Experts of a small language model: a softmax router.
Below are experts of layer 2 (counted from 0) of a mixture-of-experts language model. Rows are named router (the router's row for the expert), gate (a neuron's input weights, with its number), up (a neuron's input weights, with its number), down (a neuron's output weights, with its number) and show model dimensions 0-127. Each number is 128 + 32 x the weight over its row's rms, rounded and kept within 0 to 255.
Before each expert's rows: a language model's description of what the expert responds to. This comes from a sample of Wikipedia text that the model never trained on.

# expert 25
Latin-root stems, country codes. Stems such as ex-cept, proj-ect, Act, Vol, text, plus country codes like FRA and USA in sports tables.
router [163 173  93 116  99 135  92 102  81 195 137 144 190 189 138 149 116 112 117  58  76 129 137 115 155 104 126 121 149 184  97 106 105  96 100 123  87 117  97 126 137 151 102  56 128  98 114 145 110 135 146 106 171 106  95 156 163  85 146 125 128 106 152 116 128 120 129 115 119 130 133 180 176  91 128  80 102 111 179 146 152 126  99  75 154 173 171 181 128 102 115 106 122  70 173 139 188 159  90 129  83 109 125 176 126 150 123 144  64 154 100 170  72 181 163 175 119  97  93 138 148 109 123  89 178  79 165 120]
gate0 [101 127 174 110 124 124 106 145  99  77 112 149 145 173 160 154  91 107 107 105  90  99  86 130 116 103 110 144 154  97 145 121  93 122 113 145 157 108  99 185 185  73 130  80  89 126 115 116 114 126 137  77 123 114 136 173  84 110 143 160 112 141 167 141 104 160 138  96  45 155 173 174 138 100 111  64  75 142 215 118 150 105  87 138 112 173  89 182  68  69 120 172 122 146 150 113  83 102 122 143 109  72 172 136  78 176  65 142 135 140  78 155 148 148  82 121 133 168 155 129 183 126 154 125 114 109 140 120]
up0 [143  83 165 112 131  65 173 104 153 103  85 201 173 134 157  82 112 129 101  97 174 173  66 178 122 145 160 143 147 176 201 121 127 144 163 184 172 146 133 167 135 110  84 141 181 126 110 122 168 134  88 127 120 120  96  96  67 117 129 130  69 138 120 135 125 153 154 147 138 164 134 119  94  99 159 110 124 111  88 111 163 140 130 101 113 176 146 148 139 130 127 137 101 127 132 107 208 163 142 117 114 157 104 102 160  86 155  74 158 111 107  65 138 121 167  72 146 136 100 100 164 192 165  83 118 124  99  66]
down0 [113 110 100 115  91 182 155 129 131  92 139 100 156 176 147 118 138  72 128 129 121 116 169 110 115 151 126 128 137 141 111  84 113 135 118 102 141 151 159 132 118 101 116 185 162 177 123 141 101 180  60 102 132 132 128 144 158 129 161 111 128 165 125  70 157 113 189 133  91 155 100 148  49  36 124  85 152 153 136 136 164 109  95 132 159  72 139 168 140 131 157  99 115 101  54 163  99  98  76 140  59 131  96 188 136 146 165 124 133 101 167 137  98 159 135 156 147 152 147  85 167 124 117 103  47  80 173  79]

# expert 23
Line breaks ending items. Line-break tokens closing a list item, caption, heading or sentence, often fused with a period, parenthesis or table pipe.
router [123 156 126  91  83 121 170 173 182  76 111 140 174 154 128 109 161 145 113 125 163 112  45 150 164 155  93  94 175 115 101 120 150 189 127 167 134 146 109 141 173 171 124  96 185 123 123 120 177  71  95 157  88 135  85 132  92 107  85  82  74  91  92 106 103  95  90  97 117 110 111  97 161 139 134 126 125 119  90 135 137  71  94 132 174 143 141 132 129 184 158 141 174 160 163 132 174 179  94 150 151 102 110 104 108 102  95 130  76 166 135 158  91  80 144  94 164 113 164 137 121 166 176 169 135 124 185  94]
gate7 [164 119  96  97 105 166  48 130 101 125 106 149 116 108 148 177 154 164 113 192 109 131 116 145 113  81 124 131 171 120 174 107  69 129 129 111 156 116 118 205 125 108 137  67 118 129 142  83 111 125  85  75  88 141 127 173 133  91 141 101 118 110  96 195 135 126  85 180 141 178  92 121 168 156 129 126 142  40 109 111 106 135 157 147 123 151 135 103 114  84 131 163  89 100 146 161 144 148 212 121 133  95 161 127 130 172  80 162 124 101  55 165 116 165 156 163 161 144 176 159 172  97 154 154 114 102 126 105]
up7 [103  99 117 160 183 116 143 105  67  81 189 106  95 170 127 166 201 119 111 155 110 167 138 153 102 211 127 108 137 121 106 120  93 125 174 101 134 179 166 113 138 167 113 155 144 140 170 136 127 157 128  63 105 101 118 146  94 133 115  82 122 139 113 125 156 113 103 149  42 223  60 127 137 169  89 140 171 197 129  83  78  94 156 118 154  93 107  83  94 119 144 154 126 156 150 114 141  86 161 173 155 115 133 122 148 108 104 115 111 158 118 133 153  91 131 131  95 103 137 169 111  95 125 119 109  94  70 107]
down7 [ 96 115 153 163 150 105 141 165  56  79 182 109  96 159  76  95 138 142 167 104  77 121 172  82 100 212  76 142  92 155 119 169 191 122 174 167 126 105 129 147 123  57 114 131 182 139 139 163 135 150 144 127 120 155 100 116 142 165 122  66 133 111 161 125 158 118  92 137  98 142 108 162 151 162 114 101 116 147 178 138 104 130 150  80 121 109 146 117 121  78 155  58 102 119 103 110 124  81 104 177 147 133 126 125 105 186 158 165 137 122  96  97 162 103 136 172  68 120 126 138  43 176 135 124 122 158 116 156]

# expert 32
Mid-word lowercase fragments. Word pieces inside longer lowercase words after an opening fragment, such as ph-th-alate, c-ounc-illor, soph-istic-ated, and sp-ock.
router [ 71 130 145 139 110 199  92 192 161 134 186 118 149 103 138 126 110 157  80 124  81 135 171  97 146 125  74 138 107 102 141  99 109 111 134 129  95 116 145 120 175 151 124  89 111 123 142 145  91  93 130  72  95 176 186  97 199 119 105 135 105  89  86  64 198 152 113 158 145  97 128 112 125 135 125 167  82 107 190 186 178 124 186 129 124 156 178 172  62 178 119 111 142 142 103 141 135 158 157 154 117 107 129  90 115 148 175 117 129 113  86 141  97 125  93 148 146 168 124 117 180 147  63 122 138 143 165 110]
gate0 [ 80  77  75 134 156 178 138 133 133 172 121 104 130 135  21 193 153 169 112 155 181 118 128  88  53 157 172 138 181 146 110  58 114 118 169 127 103 137 122 135 141 109 148 178 103 122 120 132 124 133 140 154 146 139 159 144 214 117  88 152 139 134 145 102  94 132  82 137  90 113 109 141 172 117 106 180 163 118  82 188  92 141 187 150 148 125 119  85 149 168 126 139 157 143 101 111 103 125 141 128 157 109  98 134 135 158 122 136 113 160  77 160 133 151 125  90 116 138 144 177 132  93 208 122 182 154 159 147]
up0 [145 143 171 141 122 105  80 116  94 151  98 159  88 124 109 103 155 103  27  76  97 113  57 168 178 163 115 115 113 108 111 156 190 137  56 136  89 154 145  80 147 130 121  89 107 131 123 139 119 143  93 127 121  91 128 107  68 202 129  80 125 149 136 183 150 176 120 106 136 140  93  69 148 160  97 146 139 123 103 106 100 196  88 163 159 113 174 112 185 125 164 139  84 120 153 130  92 130 120  96 126 126 161 171 182 156 188 150 123 106 133 126  97  81 124 151 128 164 132 121 101 111 133 161  73 166 114 119]
down0 [137 208 147  97 108 131 109  97  48  81 107 107 116 152 155 149 161  61 131 111 103 160 127 154 197 167  75 115  81 155 174 139 167 162 121  94 156  84 124 116  94 108 151 115 143 164 103 130 102 119 122  94  93  84 114 164 120 149 106 132 110 128 162 136 195 124 101 123 129 112 134  85 133 139 110 102 118 178 146 178 124 142 142 117 138 106 161 135 135 145 117 170 142 170 152  93 126 116 133 189 147  99 179 109 176  85 157 130  62  93 108  85 140  93 118 149 145 229  96 128 143 127 176  82  87  82  98  90]

# expert 53
-ist words, political titles. The suffix -ist (Feminist, Marxist, Federalist), plus political and job words like President, Republican, Democratic, and dates.
router [125 138 142 154 122  50 120 146 141 133 127 128 130 121  86 127 139 177  92 169 115 175  89 142 148 126  96 142 128 154 130 171 173  96 121 136 123 126 108 124  81 171  84 100 116 105  82 182 125  80 174 146 156 138  53 194 130 113 123 111 114 170 174  86  84 126  99  96 161  99 103 173 142  96 146  81 121  65  93 160 153 126  68 136 148 184 110 160  83  80 114  98 113 123 103 159 165 124 122 107 113  96 124 191 150 119 108 136  84 186 116 107  83 156 143 154 105  88  91 197 213 138 100 129 151 112 127 125]
gate6 [ 53 124 159 108 114 142 125 151 132 168  96 118  70 174 107 195 133  94 142 193 141 106 148 140 156 150 148  86 191 125 145 134  47 141 108 126 107 134 150 126  94 110  84  99 158 136  99 128 100 157 117  95 135 163 136 126 124 156 183 101 137 122 132 148 131 137 170 131 129 149 115 129  73 141 110 158 110 143 189  97  67 159 151 124 122  71 244  90 146  89 169  78  72 165  85 135 147 105  96 116  75  49 106 142 146 116  83 115 131 109 142  99 139 110 125 113  93 126 161 119 123  92 106 144 170 110 111 150]
up6 [ 78  59 134 136 129 139 160 120 160 106 135 138 116 148  93 111 156 161 129 136 130 146 105 111 171 119  95 137  75  95 100 158 137 101 141 134 142  93  91 143 218 141  84 195 170 130 158 167 123  46 135 155 122 158 102 123 108 120 172 152 118 130 160  95 140 130 136 111  94 158  87  93 139 126 115 142 196 106  82 128 213  79 140 163 126  99 121 137 131 136 120 124 146 215 111 104 100 143 164 156  93  90 152 130 127 102 161 118  73 172 117 125 125 137  87  92  79 164 174  75 158 110 123 202 165 131 174 111]
down6 [ 98 113 108 111 120 111 165  41 108  98 186 107 156 202 122 101 115 127 131 122 109 133 146 126 115 135 164 105 109 141 131 106 118  58 120 117  77 128 203  93  63 174 111  91 169  67 163 112  75 112 115 118 112 126  98  99  58 121 136 209  93 117 158 187 154  95  98 110 117 149 104 115 141 122 148  66 158 156 144 140 158 107 154 146 110 127 152  85  80  85  92 100 137 109 164  97  95 152  93  95  93 121 167  79 132 110 111 192  74 113 113 131 108 150 160  92 121  82 131 109 124 108 117  99 106 110 150 156]

# expert 48
Word piece after P. Word continuation pieces right after an initial P or p, as in P-ort-rayals, P-ain-ted, p-ole, plus Cup, Class.
router [107 114 105  95 144 232 105 143  87 158 111 109 195 150 187 153 177 119 111 122  98 107 182 106 171  82 127 162 165 174 108 126 118 141 152 123 131 103  97 142 122 131 115  60 182 118 166 140 120 174 169 101 105 185 105 113 144 143 132 132 119 139 129 152 190 104  76 145 130 124 128 173 147 108 130 174 113 109 218 166 142  78 182  85 151 155 140 110  89 100  97 118 163  89 120 175 154 119 144 116  92 109 117 150 125  82 139 153 127 157  83 143 108 136 192  67 119 157  99 150 137 132  81 125 183 123 114 119]
gate0 [ 96 171 139 116  95 159 117 129 105 126  45  96 134 133  97 122  86 127 154 152 153 155 185 157 158 173 112 213 171 139 157 125 122 105 102 110 124 125 110  90 141 104 140 127 102 131  78 109 134 134 139 167 155 166 116 164  68 134 174 107 120 154 124 144 135 157  28 194  95 101 190 153 115 168 126 113 116 152 166 160 198 118 148 160 123 136 107 144 152 165 109 153 166 175 170 160 117 130 160 110  80  82  89  79 153  96 108 120 115 106  97 102 106  50  73 105  97 136 121 153 151 143 177 134 157 127 134  96]
up0 [157 123  85 142  76 144 122 161 176 138 135 119 142 146 149  75  99 120 107  91 128 149 114  98 108 155 103 118 104  88  90 153 110 120 161 170  96 125 195 143 186 165 153 208 140 120 123 180 157 159 158 133 129 129 102  94  86 150 126 119 101 128 122  73 135  89 149 156 124 107 120 154 137 146 110 229 100 113  95 130 168 125 194 116 178  96 102 103  80 113 188  89 172  87 116  81 181 180 113  76 139 142 148 122 110 123 137 118 154 135 155 107 104 144 141 108 189 182 106 154 146 128 181 166 156 140 181 177]
down0 [189 124 128 125 106 168  91 132 187 131 131 133 135 141  99 122 110 187 117  97 103 159 137  95 126 129 128  84 128  44 144 125 186 110 117  76 157  74 142 147 122 133  53 189 157  84 109 161 149 159 105 160  85 171 104 119 112 136 116 161 150 171 126 103 142 109 132  96  85 134  69 180 122  48 137 126 127 117  95 147  68 127 128  75 108 130  98 128  83 110 122 167 128 119 136 206 113 127  81 138 157 152 108 163 106 158 133 139  94 131 123 171 155  55 146  45 173 140 111 128 123  98 101 152  89 146 119 137]

# expert 5
Short name-word completions. Short word pieces finishing a capitalized name or word, often in award tables and lists, such as Bl-ed, F-red, List-ed, Ten.
router [154 154 123 140 159 109 107 118  76 144  82 178 153 123 129 172 173 179 133 101 105 186 135 175 167  64 165 104 169 170  93 115 126 135 125 126  83  88 141 140  78 177 169 122 136  84 101 140  74 131 160 174 123 139  93 173 119 112  73 132 109 177 137 153 126 121 160 149 146 124 127  94 167  82  82 103 144 100  71 152  70 110  85  82 159 155 150  98 148 121 192 118 117 116 166 161 129 102 133  73  99 118  86 181  98 148 103 182 100 166 146 147 104 148 149  69 144 110 117 101 139 184 186  93 133 129 146 131]
gate0 [158 131 110 146 152 198 130  88 143 170 132 110 131  92 109 102 146 198 117 170 143  72 135 124 113  91 153 110 101  84 121 156 109 145 115 119 138 142  86 134 103 193  77 132 151 140 141 133 123  95 115 168 133 181 112 141 125 154  89  60 155 133  94 155 110 144 103 140  91 192 153 165 118  88 152 165 185  95  84  91 179  98 126 125  92 131  61 158 155 119 105 127 123 210 125 133 142  74 172 107 136 132 123  81 141 221  69 130  93 160 150 116 115 135 144  79  82 174 141 132 167 138  98 137 144 114  96  91]
up0 [111 134  94 131 120 114 104 118 180 135 152  55 112 127 108 125 141 102 126 104 100 159 167 123 178 113 179  99 122  93 123 115 155 109  99  41 139 143 127  72 171  92 126 165 106 131  99  95 109 104  74 177 131 140 183 151 114 174 143 128 118 111 199 122  65 166 147 179 106 108  89 124  91  78 140 137 126 123 109 135  88 116 137 160 130  88 129  91 117 166 149  38  95 138 120 120  88 144 173  85 119 121 113 175 115 125 103 120 131 194 118 110 126 108 136 186  45 193 119 119 156 137 162  82 155 154 170 138]
down0 [ 96 156  89 185  75 120 155  81 155 138 107 176  53  99  71 159 155 154 130 138 181 105 116  60 132 104 125 123 153 148  68 122 199 123 167 107 149 151  94  38 142  97 113  91 163 154 108 170 148 119 107 189 119  78 130 121 147  95 112 132 107  93 102 134 141  83  96 157  96  94 175 146 166 156 112  72 118 137 143 118 124 144 122 110 148 154 175 108 114 128  89  54 115  61 132 129 151 113 129 102 152  74 144  91 120 152 134 126 139 152 144 107 111 155 127 142 106 119 145  81 129 201 124 115 153  99  89  90]